Weights of a small mixture-of-experts language model, trained from scratch on English Wikipedia: 283M tokens.
Below are experts of layer 5 (counted from 0) of a mixture-of-experts language model. Rows are named router (the router's row for the expert) and show model dimensions 128-255. Each number is 128 + 24 x the weight over its row's rms, rounded and kept within 0 to 255. Numbers have three digits each.
Before each expert's rows: a language model's description of what the expert responds to. This comes from a sample of Wikipedia text that the model never trained on.

# expert 23
It responds to: Determiners and possessives starting noun phrases after prepositions, mostly the, also a, his, its, their, as in added to the National Register.
router:081141106183137081129095089151148151128153122123099124129111156126137115139122134150122132114129135099141116147102137115133102122130113102123090116151096120134125077135171154115119214136073080152149093127192122130120116148136107109103123134133097103134134121151106157135179111087132089173117200104128110123129153151158158096124152128122153103129112089139153103101125173151104135146142

# expert 1
It responds to: Closing parentheses, quote marks, apostrophes and heading equals signs ending a span, as in (mouse), album's, == Discography ==.
router:116122147147119069106112148132118137108140165105129125128134126092073116121134151161143089142094118079141164144112134108154062156161126136125098094156118116119105148112175107174153142134096122112167123150132091136145144160154125102169151142118121166135131145136116134155129115131098108105107170128109136148138133082147157129160129105130096143160100139098117125098104171150102117141099

# expert 7
It responds to: Infinitive to, not, and modals after a subject or did, as in summoned to, did not, can't, may be, could write.
router:100135114133126122145058129131114138076141097102084140133137137135122115132148105130129131157115133142141165138129150110129089148150101107130110124177113164103143118079137134173158150175104106138145114098160110121114128128129120124154155121107116134125087153112132120138183121122154120180110130127115142135117105068167189140125152093142118097171119150159114170136128129141140120137132

# expert 12
It responds to: Inner and final word pieces forming adjectives or derived words, such as able, ive, ous, il in unavailable, expensive.
router:133131126148108114132120126103159113143156114114112163120140124141068087124091086145142104176070155083162145109105139112134140151193113087102120122172110092117142092172157182117125145202092108128149142152136125112128107132125102116127114146131118117169141178156158160180140121101147145154172118107135125141123125120166144138128154119149156065174129133116139166104109133165140115120101

# expert 11
It responds to: Word-final or middle pieces of proper names and rare words, such as -ton, -ley, -ker, -nd in Caithness, Cavendish.
router:125134117104124107147130102135106134102131142115106153142126149125103100172105072136112127169085160154142137158137107071134108155153124110143132132157087151137128131141144156166112123169122106120170121131132107124128099150168092100087124162145100117168138137132141153143145170091130108159168102098151128126143132061106134163165117139122146125145111123116143150097100134126129116122102

# expert 0
It responds to: Common nouns naming places, works or institutions right after "the" or "a", such as station, film, album, city, building.
router:082136141157073124146105166175134119118119102145119112145134123124129114111113139124130152143101120085129141144141161142128119168161099087115136091141126149089104107120167147150177160120098093137126148133195151092166145126143145089120114142155139138137127118143159147162126106087134145149141138110167150116134140077111158143158137079168133093141097086148142094132106141162139098125106

# expert 29
It responds to: Numerals and number words giving counts, dates, scores and table values, such as two, three, 150, 2.5 million, 42.
router:092114130136131055159123103157105120123167147126109119131131124106103119156135117155119135133093107111126193106107153132125104159157113121110122109165090070120145129134130146143162126132112059123147131130154110101139125137181095113126137164121123146114116130152126128137141140142125138138161160092123111113136138112134129144151165120139137101167113099120119136116116148100112133190114

# expert 20
It responds to: Occupation and career words in biography openings, such as footballer who plays, politician, member, professional, coach, singer.
router:116136152142135131133095173111138155107117130125138155107149123133156114148134112168172103123090143094175146093107139117123128154143063138095131137110104129120148093144133105178099145110140119136117134140135132080114120172151115137112105127122134097158159170142156143129111123129159155119107164138113106138126143120114158122168171105153135112131119096115165104116114157144144135101148

# expert 13
It responds to: Prepositions in, at, of, on before places, plus colons after infobox fields like District:, County:, Release date:.
router:102159098133101097137110131171172126108141114113131125147107138121101120109145137129152137129135086134119151164121108103127136160131128146127117106175102067129095089104148188166150149139099065141140118146192131115141135175148101130148140100123111141143108142118095140155143149088108139122107143160099108147131128114153164110131150130099130091140121082139140110137133113146094127113111

# expert 3
It responds to: Past participles and suffix "ed" after was/is/were, especially naming or describing verbs like called, known, named, used, built.
router:117110172133096125157134153125152117118171109103109164139090134152110089161127119140132140140118124116145149106132121121157134151135108084101129096137097130117106099147117147163089158139112109096159138149120145102134146126138103140112174118153147145146141096105106192125164150115117154157137128106125176134151146137126125114135128149121101128149113130116135117163123173158125122141125

# expert 22
It responds to: Commas after place names, dates and clauses, as in Saint Louis, MO and 22 July 1960, plus pipes after names in tables.
router:117124129189141114130114120150130121095135174122136143148121162117072125124115118149140124130130131121161126135151127127138090140126084133147087093136116105098100134076121161159091124146144110133148131140159129100103098133134149124135142136145123159156076105165142140163163121089154127096148144128094104142157100084153134163154139113131165119159112110106153094109126139128131114140105

# expert 26
It responds to: Single letters and short pieces after apostrophes, hyphens or accents in French, Irish, Arabic names, such as O'Dowd, l'écrit, plural -s.
router:105145102109135115136123092139130156115184121116113126126090151132111122111103097138167136180104140100145159157144146106124117181128116106139100134161104142055147141135140110134128198140108131097137144153142130124133164122177092137128103142103100142144141134134151150159152169100107127173129169099143129137123136133123165143140147118163154096128103115146173139103082157130140147100143

# expert 16
It responds to: Hyphens inside compounds like full-time, right-wing, semi-finals, plus line-initial list dashes, slashes and === heading markers.
router:100198122143119108147128154158113120120143142120125156157152170125120131116114143156138122136135151099177161109124193102149113166135155083127102116126128124108094126111119147137165131135129088108137112184120156137122094108173089139132112117126075136142143139131113166193131149095119145184113159113103100089171130125144132157166144112118122114141096153116125110095140120131125147135121

# expert 30
It responds to: Short vowel-final pieces in non-English names and words, such as a, o, ia, na, ka, in Mesa, Nowa, HaShikma.
router:114139105143111133136094120106104136131171150120113152157169133120105114134074121119125093126102133145170153152156163066161098155132135090139117110147136114083117119116139135118123134142097123097211153140123124134138127123126131109115138146095080169183116120182145155125135140108132121131148156094092158135119167124154130170151126128176127103150100142157153158119094143185097088132119

# expert 6
It responds to: Opening parentheses before ages or native scripts in bio infoboxes, line breaks, colons, Thai bytes, coordinate letters like N/W, "born".
router:107164136124128099109145117167113108126144113145153127118174120096095128137129092163129150129130135122139138133096139130124132117135102129103108106158109144111095130115167171155155159135121116152144139146141143146127143182166138099101126093099124134120101141148120140133138152134098169123140130119111144117161113129148116132139144102147164099141071121115136104099097171169089132130126

# expert 28
It responds to: Pieces of Latin species and genus names in lists, like Pucci-nia, Heteron-yx, Pachy-bra-chis, plus LaTeX math tokens and scattered table entries.
router:097161103187108087145116148136132145123145174096113148168121168137097088126126153156133111131123089097136127087122156103149082141175109116105114090133103080112113133082158159124137152138093131132143125140161111128135107134143145112144152110189113130121067108159124138173154115115104112148078165104129141162129113108149105132136152085128114125147080118143125127123138146139152114132093

# expert 15
It responds to: Field names at line starts after dashes, pipes or "==" in infoboxes and tables, such as Total, Born, Date, Venue, Notes.
router:098120144134107129149090134120141153156146142084150115137123125150114114102128118125120183142069124101135151106085145116174108148181137123095135095141106095129138123146124128140130156111089103122109146104116144141128164126156129109131147171177128146116112124123152152133151127084122096145124115113112158114117085116126143168169152111116127148150129116136167159115105181154120150155096

# expert 25
It responds to: Coordinating and, or, but and subject pronouns he, it, who that open a new clause or list item in running prose.
router:112167093160149096145083130144145150141144154120052125167161161170134133157098093171138139153104124116151140101129152127123120135157133086133096116151107153100138142056151146134148174147088115140176101142152142083121103109120109126133117127117143122168118151150092131129185095122102167148116141119123141087121126074141120113133132130146126124154103149151140086090121143171124092135129

# expert 14
It responds to: Words for time, age and population in census and chronology prose, such as median age, years, population density, sentence-initial In or During.
router:108107099151130114159109111165151115118189088138142139120137132161168136096118134134146151145100137119141168114115170135170110131130118129124116083134097097121143128131160164130153143136109084165129110112150147154168110134141136086106148151129132105120121124142153140125110134120108149111149124118154144121117133101133108119131160125137125082161110143155124152132129154127130071125132

# expert 2
It responds to: Capitalized words inside proper names of institutions, places and events, such as University, War, Court, School, usually after of or National.
router:118149144111118094158125133155123135168134160126106139123110154138105071113083131139129133130110110143129120121127143092122129154131116125110126122163101119127119107138185140150162113137093120125172120120189176114114145117167153092099138146106118123162097118125125136140159095109123142160131129125124144116153127093111132177190140073144150122182112143136165144119136161153095130154100

# expert 17
It responds to: Opening quotation marks after verbs of saying in reviews, plus sentence-initial The, A, An and other article tokens.
router:089151134157133093176115092117145140145185143077101112160140149119139145120100134155134127115124130087141151080143147101145074141140074120102073143136110086144117119114133137135101160160092110122131115146139121118135140118158120088106130105119083158112125119150107195188152108136123096133110169116117111143173136133170113102131141119154155116148108113129137126137111173132142117180085

# expert 10
It responds to: Middle word pieces inside personal and place names, often in tables and lists, such as McC-ur-ley, Koh-lschreiber, Ham-ar.
router:125124146113108126143113113108121158108160131080118197122134161142114127177078120124115120183105162125136139136167134048172101146167105102125121098112081094110112126140150170151132156185127093148164127134149125118124118124136144086094122177129078151187118142164142152135152199117126104111159132116150140119131115092154178166147129132142110095165127130134143144124110119129124112115101

# expert 31
It responds to: Single digits and digit chunks inside reference numbers, vote counts, times and years in lists, such as 9100-04-71, 6,7-22, 4:04.
router:097163131191086109112132145141115095084125158118125171147154115101139138140127105161105113155107108086137167120121180088142093137144139153122102098167111116104122131098164135122153138128106100132136133176156120118152137156154122106142138118145107165135102129127137127145109122113111117128119126126122117116137123148134124116186137115146118128158067144126140129137127146144094146145126

# expert 5
It responds to: Commas, semicolons and closing brackets in bibliographies and lists, especially after publisher or journal names, such as Press, ISBN, et al.
router:097140118165130099145114133154144137112123185070091144128132159108083122154119124162112131137112130086142145094143147114136096167160100113107113116142097081094092113091151118148147145145118123113154136170136116137131124160131155096140184118172108120124110129177089116137163124061095124114113159117120137121114132099153119107147151068143128127131086156163127136115150154134137128136114

# expert 27
It responds to: Sentence-final periods and clause-linking words after a phrase, such as by, as, with, which, when, "so as to".
router:129140158142127104127049151142162155133154140105115123155156142122087079151131117164145154145101113094162169124150146115101072147139119107136113099169131109129107129071133164112107122150117132144125103136139130097152101163119125087146150134121107146145128124133090161145128131104092161133168153105137082141135107108163121105123157070106153087144121123169133102130109147147106100153132

# expert 9
It responds to: First names and name-initial pieces of people after "by", commas or list dashes, such as John, Robert, William, Tim.
router:106161137136130082146115135177123167154160142108095173158137156140095093132098147145134098158110085115129167099148174110123085163133082074117115109152097132132095136102159135131125129137127116161122106131115148104131151163194115074103122128112112151120124165140099163138142089107113132135134132129096117153126163094171109136178113113153133092174119098106141124130104149152110113133122

# expert 19
It responds to: Forms of be like was, is, were, being, been after a subject, and blank spaces or empty cells inside tables.
router:088168128126143103175097125158110143127127159103102156150104178111129095108089103132129133151109084132123120124091152123109105142162121110133136109162099150101055106107152122137144167139117121106151117143142143154146137115145157120100166106172118158159082149162102150148170143128105147122093135106108152132153105135129152152163114104169150143151124103137151129159130160152069135139111

# expert 21
It responds to: Verbs after "was/It was" in album, song, film articles, such as released, published, appeared, plus director names and titles.
router:115142131178123118118121161130156147099145138102103179154120146140130104113104148135158124139118123120167137099162167127160103139145095089102113088152083108114119132121153136150113140133117135163152111149134093134140128129152172110130130083153126137126074105152133135168152093111124124123086160093133128127142118116151125117115167126116103137138098123140152139156121176145130127137124